Weights of a small mixture-of-experts language model, trained from scratch on English Wikipedia.
Size: 14 layers, 37.1M parameters.
Experts: 2 picks a token, a sigmoid router.
Training: a variant of SOAP for the experts, 293M tokens, 6468 steps.
Below are experts of layer 10 (counted from 0) of a mixture-of-experts language model. Rows are named router (the router's row for the expert), down (a neuron's output weights, with its number) and show model dimensions 0-39. Each number is 128 + 24 x the weight over its row's rms, rounded and kept within 0 to 255. Numbers have three digits each.
Before each expert's rows: "raises" lists some tokens whose logits its average output raises strongly, later layers aside. This comes from a sample of Wikipedia text that the model never trained on.

# expert 30
raises: " of", " and", " |", " (", ",", " in"
router:114144113150152131120101118110125172128148129118161119123130111091150134125118099140072145116143150123129173154113159126
down0:112097152120175085119123177119131135169152130123140056160117126124132157135089125119118166106152134097116128134130135113
down1:141143126140130145134129126138100109128142088138111136145096118081170103161130073105175177129087142155117108119137124147
down2:128157141152155107103122163156106162150114129136131078116103176111148112167094156101094092134175152124133125136083146108
down3:124143169092142139064115119150140133168113162181147099129113159187161120150102140144130109134155150118133123133079113091
down4:109166093126158133087160141111107099123156137102058112113137146110096157107143132107129144096118114101096126139119127202
down5:121112128079145143154144133108168134159120126098123112142118105114117162098126097106087134133073189091121143097110147114
down6:121139130115158106142126127133110116074132110121108163113141167118106093158110161093135132136141111110111139158109097103
down7:108115079166115147141136096118130147091152114112117117097156137151151140133116114145127084122153097154108165115134113116
down8:093151152130118103145154107103122121120152134177071192124148110136162100138116154130174128104134109149125146102151120092
down9:109076150136168103152132105129167147158100168142154156118107171157139135110132134139086088149152138187159087130149145108
down10:091120142097130141136157107137186094118117124165175144111149126092124194126142096145141151164108133136092144115147214135
down11:128172169110115126116086159138147156152103116139109098139123112177112165118160115158158108120133158209101175111137109130
down12:145180122122158160127157088149110107109120164125166135129128129122111167158140158094127106147114143117123111118158159192
down13:123161123156142084130181107104108112158119136143155103167106116113087095092094101179168135149117121171101152118133068146
down14:145147146130126141129122124143130146080093143112107138139147140103118166115107134127109103118126150140119125139120134139
down15:119120140122129083113135139161093128150126120161095184135135177135154111154175165153139121090174111108132129095096143161
down16:118124165113145157109124161106128121182140164121160163179152156124134096122087092162126141146136115124161107147106147115
down17:128127111147123140114153118111097129128122114127149120146113108145147127106167147183079144101171114139097190146127090077
down18:107090127147102111163141149119130098115134118130157110116141131145111131144140085112107161100122106105145124167095117149
down19:154115160123097163130164145139132126135115137135113127142130117098115139153173116109118132114082132126103100126138105130
down20:123116106160126121119127141151138120106127100119161123158120140143121106137080082155093114195162102134117135130143095104
down21:153157129142132129137120120149112118101097137154167176124158128081094151142127154103115081133137153136118123122107129099
down22:093110116062138141089142131132161139158130160149124125145117129136137154110139086152134187118102157149125147141132089105
down23:139145132120134151097136085130149114135120104148155120150150135109097143133101112128141183104125141144101111124086120116
down24:116146147127119100103159099137154130126122149135111123089132142152064117121097149146162142105136087105175146160153134145
down25:129119125115115130141129103133124121160146102133071126121134151124148104125173090132156104074102131161161082115176144142
down26:118126132117105120150099132148110113118122086116123129136092171143145149089145109123185099120103118101091142149109156142
down27:112104114135187063128133127161102182092138130125175177104121124121126102157147148102117142157146162161135130137168127120
down28:119103114129109093089132144167099115100162136121107200109122097138143088114138126119123176143169123109118139118173121145
down29:156191105161111116129129116121129102147149132162119123092121141103134094166125123104155133073157121140108136127118140106
down30:129142131110110140113121095129147143143103117148133092137159129153119118127127158170125136157113098146178149114093094135
down31:117156107167133151105137133107077107103155095133154202110142149149116114118080140165140129145146103134105127135102160105
down32:127126139179086103158156110121139092138137127141114160134166146117146094141169112134106098117182136170101064120099147117
down33:086158121144137108132152141153154136150103135146133135149122158097140115093101153186132141154124134152139098088086154119
down34:172120130124097123101137124148112153116108086114182136108138156167178095137135118127144109117158152098080153132107162155
down35:116132132113154107135165153134115109131148093139125160132129093109141100116155121138116120113166086134115134126158131159
down36:145160141131131116115076164154116113117169118116151123105126132133098159140127108135111100092146126137113096176165131162
down37:143106098121154106100154098138103150122092092114167126112155137140130123151180137155124127154119139125136126094162128116
down38:114127127097138122110149114134109135142136115118103159157112135111153108138122101125130148132123144103109112099126141129
down39:086131160108117159142113118119157101174124126143097118105161143167103170110153129171127109095121138122096095144125184116
down40:109145134115145093132145132122155081087193104119104108097091131126175148152122092134158126111138126163082131107123116175
down41:158091104145111146146112115134130142115158129123114113123103144092109163097151153071086129117097177092123134126152145127
down42:109124138134143135173156111170162118180133138099110120152117128107163180153115100141154109138133130131160056178143168119
down43:112144116140141135133127146117127181101126076094162125129095113126141142125105154157110115127180101159114177099144136126
down44:131105113128141182110130082127149127126137142104096072141112130131127136104142127119112152134086155113133123114106136159
down45:086107121123156136170128151120143131191132128126104096102146118129116138095145125140127126122042146104143159132126155115
down46:143088121160081159126110110119181173182140116150136090123122110089106077140117083156088109121132100127135133094108129138
down47:158104131165094130155092111181155140131121150153142168099115105134155132102148125151133152101121138124154166120151105096
down48:125117143162172108143109135140152158144151133119137134118120096100088119116118125083121106129109133126129135143157070133
down49:120122142123105137128162113102140134142104160126133079104111098129125156087142105118143153142073173113141146108187142110
down50:141123095118073114113129111128093076127171112129130087149130124116159105129166106138125164130113107134124133160125116151
down51:155157140153123134129136127148127128143115115094122156082076106161136170118090107136121068119164135123200147129109141155
down52:100124148159110063115140138142106153104140143104108111168117147152128143125141158085109123110170126121096126133142153117
down53:138138112138147176148113096125144147141116113105163083134170132134108153110146101121111155152111151105113141109096130097
down54:140138129143116046111112081167114139130130193152120148131145140116104149136147136079128138145164117112085088140126130107
down55:141147121152140129092161151149117097118092147109107082116082151191134143120114145102137189110122180109161096111135151142
down56:122107127113147096126163127081105140115133148104105127159122148129152182122108176103130162153110174113098098142106116082
down57:156136149154133181102100127162168134169113149138126126142137153130118124082114149149142140120124142187175110149141162135
down58:098125143109111153157132156148124099149124110107143099137125146135122146128092159102124114127098126156093133153114109107
down59:152136132112102104146144115123142156086142136110118109130104138124125106136133090118144078161130096125134124098179141127
down60:140152143148127113136157074131146113160178150119091153123138148131103154102088149128127109113140109158129124117175139161
down61:114127148126131113140116129182140104096151146112115185109153120111158126164144154102113065101108132140129088163096162129
down62:125137094077117113131146149126103117113133124085097141127140121141120178097165120140144138140069149100171103120172125111
down63:092144124153094088133146132106121152129174110127148150123113147110158071105158165131171148124146120143144138127123156144
down64:156149114137125088092144127126131144107077130124098134094134098126136111137129159127133141113117144153162094109103124134
down65:100143142102171107069111118172158051127109130149106114133125127157100155072142111137123135158148153074085125180104106125
down66:159115129155095129176132086145131099158164119166120134119140148127138135180111143111089113147132114088115156164113128126
down67:137119133113089141120137069167162112138124160140158128125136143129128177112125139137148126147095126104113097120123121133
down68:112151091153105108113144112157122107143188115123120142081154151130106119185080159114096112110136110140117144127149131135
down69:119170112157155115127117139134084126142148102131127189131132159078092130131090121150126107103154117139134105147134140116
down70:120143106117092134151136112070134126127151148121081163118124090148152139132121136158152132104119148153110122110123147109
down71:156125147167127086103172142152135167081144147123196150129121102098134154158136112137106084134146126123131132141127125127
down72:165160164077132150153152123126096164135084111137132104129169135174109144100156175198132108109145104130132080120137140082
down73:132090097126141158146124097095147143103116151121141106104106147130119127135172123096105123160107141117128127103126131159
down74:139112103111142147151177136105091125084136149096118117118103114071152119090125136138155119145095129134113133139100086159
down75:130129116138146124140091169159137155104125069083175139115125113148126168109090134125118120133166126120118136156100142132
down76:135137154091144112112146174156073154165138143101111148131129145145120154139136114162112129116136129138161105117137164103
down77:095136163138119122171146122166144073064146105142109128109110139132129157112158150142122137162161083109054087151087135122
down78:100134151111118178163097138114121158137131131129086186116130093145142126088109149093134140138126132115131147109120140121
down79:127112116114094106175115110201096154070109131150129141140094103114112150087149117178147123146145089131142117154119111144

# expert 27
raises: "ention", "ested", "est", "ained", "r", "ain"
router:129116130145161088156149110150095122133126137131138151160109089115128058112146121097140121118163098122176133148150114131
down0:129119153101129150162088118160138141080112113142072142165140136110165168100117135132157127098139136119125168174146117125
down1:130109120090178119118152148148103104120118132136139092138156147127138067111105159147129134169109122111112130117112089128
down2:149131161128072166118110144123159121126132093121142113179112143147123141151183144087159089104118130152095151152112166107
down3:139133146071108148146081116127139112144110122115112105122128104105112103146164120136173131104139110122166122164115146135
down4:146128114106113148132147122114147102137120104134153097122109130114173119165123113103113102093153155141181068150139166115
down5:142114113094114138132126111098129110083128099172113120136131099130150139093141138145130064141116115131132131119161114108
down6:133142101123138124146115114128123099141137134154123134153096141112143169092124168068122091115143136122113108098154102144
down7:122118150108124174123118140088139082158152111107158124166134128117134136150154165114133114149124142165191090147169142078
down8:080110111161095104139131168114141135095102142149146123127168144113149147110140124109130146151130146190140172157102133105
down9:058149154112117114124143158139138125146141114074142162164108125122114127135103097118129149121140138106117106147141139085
down10:123118126054127146150137118085114163155111108129159123144119150132160166131166132157085090119154142154109135166090121117
down11:137074104151098099144145143146114124118129171148149143146129122109138131118119133120117152109111099161145111112106160141
down12:155114126128126141154137129118142117088165095146151138134100136162131154118155107091098093132138137132127116131146071084
down13:097117099148088156145135126114143150133117114085103137125167182099149147147121171109120126130108154189102147116099134099
down14:123133141132128162136121151167122160137111153127168140131166173172112162122123121128113085116088132111132144111091116142
down15:110168122112122151095133127154133119115161145096096140146106160126101175103115103095117084150135091139156105115111103130
down16:120165119104121168087133117138130065134117128146125109122139118121143141083183137142126108102182096091113129119093123066
down17:112121158143139104139140111145088125082143084119130160127093166167185103138087108128143146162112097156112093161111110128
down18:108110118129095130121129150126081099169125173142118100138110156136150123128102167155135125182110172170080147130088140094
down19:120112094129121097143102123143150096128089086158157140148149137120142082094121121140098152122114137074084149092091124116
down20:124161151084107134128112134151105137126165138155133142112108142128157119124069124137129145137141158152125144126126156139
down21:143130074110168166120130083110152058138161144133157126117158125125125120133112138124112142105124157137114127140134124163
down22:100139096166123138124148176137128121152117149120146086110109162115150121133099112157099128134143107151078134105114149179
down23:111164139088119141124160160127097147135115125153131105108121119116085135151118110163164143148124158080184127125149096157
down24:106118110133101109124089051106089146088128101118111143124170149143109105151141095150173153103159137150176120105146115158
down25:147124094155120113163133095130104116146138134150122122171072127147102092098108158089135120167119109177117148142125104113
down26:112085134151125130151135127129168135135133129144166126117130131060114116113110155094124116130168112105158134160144137170
down27:117128087139123118106165133080128153129088107116138111117146134147135107126124111131102141130118151139134119118130093147
down28:132152158108142107105146117106150106174091125098141131138129135103087141123102135125104136142117108116141131140155151112
down29:126180141095145117135115117115129167166155146126140137109149140104141176141124148124114089088135140131113086117113109194
down30:172127139101107130115139161151096111115128116150139089121124136101101139149123109206121134139130138105112159124120127096
down31:153140118119114111161137116117142100131124100119166102113143175112185129100146169109100132170141168142120154122105119047
down32:161094095148157111097154145104131165148095099180090091128156156111131130098104116128118097108129103164135106145081092132
down33:135109160117104169094124130149171096173138118106083135132145105146115127115176150121135167114117151129118151141102093118
down34:127128161159121140091153163133169137120127123106108136151126101160126056175127094139170151113138142161133147136152181164
down35:108137132135158114134103152144120109157132161152174103137162144116137124093146146131113104142156123162156082145094123114
down36:165160092105069145136121127139121112159117111142131138124082139128133128118131155094131085160104099144098107126110166171
down37:125106115159103126116137145125112162134138174113127127114155150146127187133132139131123104169127116154133111075101127119
down38:136126107164129116096139088150106090083121132148089120156114130117118160073097142128109126151124135157096129137089137153
down39:094185130151105147118143135156131101113138117145113155137139123143158121114122091092070152147147154122124138122159100159
down40:135174122096083145134121161126136085126136112099131133126112112138158158137120127161157126200136159110117130132097153108
down41:125107124142111105118139143126081062098125209146178141123137085119096128050128140125134128153130086129132129138142089167
down42:145101124187098127160120130140097130121106165095086160135079095138099138127132123119144132096129103164135090131146127146
down43:064131152095120112113097127111113177134193147138115128141139123155118141108119116143098120062127146150145148142134119140
down44:136118096160092153125110094129131178161099125102163114082113117128104155074139149120136108151124102160122137124105150175
down45:148171130120112135119138087170145126158145104155114105171134123134113100122083109109117113124105179128107077155125087106
down46:109151092090111098139117154121113160161107124094088129116104165149142148133090143173178141118155136092164140142138096129
down47:112110106126088132122139125138118079102109158148168104146116151116180083117118137104121123187094138138123185128134095112
down48:119127123089088100163119174163109157138132122142112130109104137120145080149149115146163120154119102140134164137106120113
down49:166120142112134122135112134111165110090114136106139140134149144128139080138124116117129149139101136095143124136139101120
down50:161183144121107088133080128151142121129161135109149109138139129107125137144120153118105160124126140120132107109119124125
down51:151141118161101142096182096102113090107142082109085118146143127128121136152121134130112115169154137146147123131133122105
down52:104097156101140089174124143173109102093110165134176148165096147151146081145149126100146099149121137166129131135119126122
down53:167154074104101148091126119110190115103058122126119123117167122142142146064104115091086108132114138109124150122160131147
down54:112137116111101137118145105117173137105121137113129080151158155138097125133131155129115147120119157133118164106121130145
down55:112085142155115153127147174128124135147104163100142130166176145121135101116142124143163119125119173175093185140096142148
down56:155114136124113161117086172104113113113094107151187177160136139135141120158132122107106115147095135068117108130144126113
down57:166124127161092114100140096104168079110140153139146122102134134137151122120113164108129141159102159054125139116131118097
down58:142141143148084141155149124072125118152098124110152152100132101118145159108102134141098109132147143120103137144137138176
down59:135109114159093119143126153111136181123106114120155175107090127119145144148126143184155127166133144093123148118108154150
down60:150107136126164121128118111183130142135136160139143113127124124134099124114135159124141135093157094094134142149167117078
down61:148121130132122109163121138124142189098099131133088123142126112127097138112149102075114103098121109182143164155126116146
down62:080099136097158062156113136129120144140112123112163125144160099134102129126169129147148119118129098081184117122145104132
down63:114148110078111154097122169141129121107123130141159130130149148168118141105100122137092113121115134114086175088102165118
down64:155149104132107132153123132145152086093181118132161118135157153122163108164103115134110167116136139128122111108129150137
down65:143182157133155119092097084132155130131125110097124132169165131111112104153165154140104114118124130120141089144125155095
down66:116100175061158133174146129182096163118119138126150117126154135094070092107141142140152137145147100114133144110137141136
down67:162137165134071153109130130138112128094125174145104131125126167122091118169133084129126099132064133086138113095128129149
down68:154157197084124138108146125139165124094131137102127131123111154131148084123135113144170065138093123138132089156142177153
down69:133136115148135147145150136133127093138149094117156128124149158129167151181125109160129140083137143141131123122093187112
down70:127142126128130140136145122065103131136110167156125154120108164137121118164166137106137120108150122141151139140144141079
down71:145084132082091131164107096097131138131132124127131146133133128113095127143143148175132147114120099109168127118147112156
down72:118178141116142143094097139184151140116140078132160103074147138171098128148125143084124122119141151096164150111110119134
down73:126124174144182128140085155091077172128123154139114066118128141106108117121162130081157115127153137138104173140138120088
down74:122160107122114178131120117097145103123127080153113149126091133126134138133116141128104139150132151127120168165107148145
down75:108128093125088147135139132151086159144100102138084117126118102131121145112109116174152140173134140081133123086124091179
down76:162113109167147147135134141188137122103127127092128117100096144134107108163128121142128129129117104131155133150128159120
down77:104148112080148127129137105134124097135124115117156142110079106141124148148140135112168140127123156086123131135119127129
down78:112140160098129111135113104125154137164138171097157122135115154132119128164149155155145114165098111093133117155154120133
down79:109155183115117125117101125128122121109156149138142148138142153152175095138153069140127136108123135131108138153131129135

# expert 28
raises: "ar", "y", "all", "ast", "al"
router:122159118152160057129111090119145174136139123128121135116126132130169122155124102113124127122145102157110160161122109144
down0:114138079158153092135123109135128153149138109142119134096126134149109137113155153102132108097155127113138098171120126123
down1:109138133131128101141125164104123118123166150103132116134116127143140125101091109153111140142140104108136103135131089109
down2:124077127123142126147143117120129148137124132128111156119090103086140150116163143139104133107100129134171146154104117144
down3:128137143122152101084132097112130135111072166116150121121108095156091106105154134166117109093127116120195130112131147122
down4:164159125128143118085159098151112139152101122114123135154121113133118115145141135128149100133144171173124181123145127120
down5:097173125129120125126110149158149122105126099137099083113153139094158139094150112134144158105123150117092136137128141134
down6:136127137114161106159149087124090140122143205100121163145114152080100173099146103104126136125117140149093133128096129123
down7:153100163151138128129143160092151139160099130118132153154151155122120106087124122138074146123169153115121132092119111170
down8:111144122115183128162126118108134143106123142145146133132122144155140133092113073125153101098124134105117117111127175130
down9:145113168110107139128137109149098109065117154113158164110130103139118157115117123131153098153146088107153090102117117095
down10:130121156111090148132127117149086103120127113104131090145154123143097121078109085162128120140142136122129139078111120103
down11:121136143166141136154131139115143122118129146148167126133084096084136135119109112105136110104156137153148090106150128126
down12:108120125149123108152124131106151159136076102136122132113149161161150185081073138134122123117123113177088139150151181118
down13:148102129141163124100144092132186114118127162160132111140099116152135140135167118116161109129117106169094106092146146123
down14:113144124137151122151138132112142123128129137107124117043123091128120093153162120148091167151131128111152132106142136142
down15:079110144149134169107166139129161136162086168159121116159147128082151101069122143129093124092079124132151130158118134088
down16:156161130117136118129129178138090123095130112100124142151190111166126099125129158134149144108135142138165140129139115116
down17:172175135143118128130134176159109173106141138127093129103095119141129117141095102170151139115120105126133159126129130117
down18:086135111172116167145146173110135091138098144172163136122165119108143162146138140107121098127152100162140125126118111067
down19:130084083117095101149075159095085137158151118119085128130141111114142185133133102119113142116125132168102109127137127099
down20:120101111127122143142143095126127128150217138146161090176102135143134155132105077117105067132091153152172133122121133144
down21:121134139139132138155135103160155108131127140154112090117088090134147166106104131082110108140080103104148159140131142169
down22:114067122107104170106127100104157094117086147157131140151140149118089127149124116155090159084133098126102138124141139125
down23:141133149122120124147093158111111144100077122083100135114088141131149154123107082121148116139161091080142130104141145137
down24:132164078130126115129144127182112132138110117101130155111127101146154134110137170115117141170138140127125108112124129128
down25:102162115092170127096144093128100161103144179120145141166104129107088150130101118121153083121150104114147120118140108097
down26:103137136127158092105145138132164151127103112112100145127142133114128111110168090130121141115151147146125186130101106112
down27:102156158150154119163143139100128177145151082175128155100113120107111140147097111129113086142152149137168132155147164130
down28:132128154123135100121136115170108125132139099147117113138158100108122094150159120102085144162145128132129137082112131117
down29:069111146102105158155152137128120123153136095120156114126109082070132114099143141120082126111142178130136135122174133133
down30:112097108131128163187166103131141150142131117102131131136101130133126139154190098120122128134144180123094144109126136120
down31:115089203105103154138158150133118127093078137127124125155154132105119085147120101138138153086138119178146129123073152161
down32:137123119151105124138131144082153148147090144167085104116101142072151151131157118135105136078107142153115168135156125179
down33:106084124100149138139124094129156110098089108077119158120132111151108122145142161153159156127120149096101154147077156089
down34:107093116130144173134113112133162141135097164133076147128129135144140163151183121083161113107136128129140124135129125122
down35:158118079153119140140123121095126122112115142107132177151114153123158145056170167105141117142076121120132126156125143131
down36:098095126111094149099139128166106105142115097152149161154132135129076092161101109167101126111164134139131109138135111088
down37:079109122084135139068114120158111136111094157107154111107134150106120057165096123146144126119135123102102167105149111135
down38:149152172150127124129147132117090127115094140158142130153142140070148122123104127100130115104142117156118150161093164103
down39:129144090123148117143104167130146138122114105163137128152152130140099145101124143144113156133129110086101148148132083153
down40:165149102124130095135096120109128142132145149093132147097148118169084099112142091201113151138113132107124165137097136120
down41:144184171122120127139164151144123160118156198120118137122089118137116141086091109141111136111107105119114117133104125153
down42:134132148086153144115133136086137141127139131109142130108126147124158152094167078097105110113154128093147146137135106133
down43:161115148142114125160125148152138133102122122152108105132111138136114129152110086137153086159144158125134131163140106131
down44:098120142120139114126102159132126165161130114066101143118138111150156124107174136147159112187121108108113077122102103114
down45:140149091147139120104127139117138153166135111109167123118124138083159150101137140110091126121087102150161151079158111087
down46:101115148133097145137125140147122160142115144113148138129136131166132117135101141092127125111132116159124131143146158129
down47:147156152130087122154161094143131111098138097101103152154163156141093096175153151105168120157159176118106105123060155118
down48:099110155158167104122115088115187162123148137141098167140138120143087106145163160150132111091149140150129099095099087145
down49:143130094155134153120138134129089119103131151106125165146105155126137093140116115155117159140116150159139209092130111128
down50:157110125124123155124098101114131107090114123102080154121109112131094108152205124147140104125121166102123161137144133108
down51:132118098152162142097126143178128129160161090128105133118154162210143100169102150125123108173136140128094104145103097138
down52:101086091113152154095128120089153091148092127150077153164164171158133144122163153110159126095109174135133123108125116105
down53:128092145087124160098141119145116144100117120147110115134143155081182089117099120119154079130158145116152138124162130143
down54:172118101125162126134144124139152125161132126114118179154169138168094130165142161137140167112098146135113128128175107131
down55:100132125123159107082164104145175123136138171125099120115121124143158130094153147134161098146136122155154078150171127122
down56:070147129131100144127166137125123138176145112155085158106127125134119131126129147173118124111130174125152118098109128079
down57:112121143163130152131110161150137146152107128135125157127148147101149111109116139136131062139115129133139096140158113165
down58:118132090129144120163148169099116158125127139171140109138115126125092137132170064133132119146130106118104124131094136149
down59:127150088106125119103156141158104095158096151127131095104159149127105122071101126153149163148111197132087135116092146152
down60:143127144138126117108111124140112091075087171091148145099164135156135112126114134121110115112150109106167177112148142103
down61:113118145140123135158127094138138139167152117148133118120128111147164140096142162140109120148149106126116059133124152142
down62:146155151117096147117149173170126144167117109137159170131145145158098116129124144117120077122126083115158074107126146133
down63:097136134119110112109127141167103132133140154145079077120166100124110081152133115123117120117118105127193128122127122095
down64:143150143120120107137133141129144094149096155124119124104153092116176152118147165100110128088096136131118138167120122104
down65:118112126091083135145112151108109118123129114131159101150105108109118143138125114147126168120111094123165152140105123107
down66:127117149120136125112114099132123105083160110122115116187141129109162173103090143131130108137135134119186097171100094102
down67:152148135136121092143111140120127159157130131145152124144143159123097157108137123145124102107166097140159124144129121091
down68:147093092169124151129108192122084109140115072158161108146144124131136084120137167156146133107122106118129155121091116104
down69:159104103173147145104121161134130110097117139113150098115144082130128126115115147117126117121120148156088080151126143124
down70:098139117141164098141126087112113118110151130138153108175129158145142121079078161160139114147135141134066137111120151159
down71:176155173118107135127191121138098125074121149121134161119161137104137129175110130086145108097150100140124119126161150099
down72:135120162148139117099102100120159134110080126119133141135109135110089173100164122124135071156201141119134114141151126111
down73:125147118101150138118149124162150129109155163143154088126115131125150131157099116085156088124140123096143101169133133135
down74:145134164118131144150150123128146133132131120108143135105131160099126146181144145096130083127157131094112147181134141107
down75:066113136152124128108074152149124107142112137120134093062152109120152158128115156144129104095132108148111140130137113147
down76:123156116173108136094101158154161137118110105086084059077111161155150079102153124120110131124163112119107143138135158130
down77:100130080153162118081116160098117158159125126130109170106175121178105108165098076142148150136138133148121140142174131133
down78:076092141126153119090136128124067133106094130161128128128150161099107125124082122113142104094116138129109146130122111084
down79:117132143096150127150153113108114165132133122129148132094122089130099126126135140119132164140123105127154117107121135117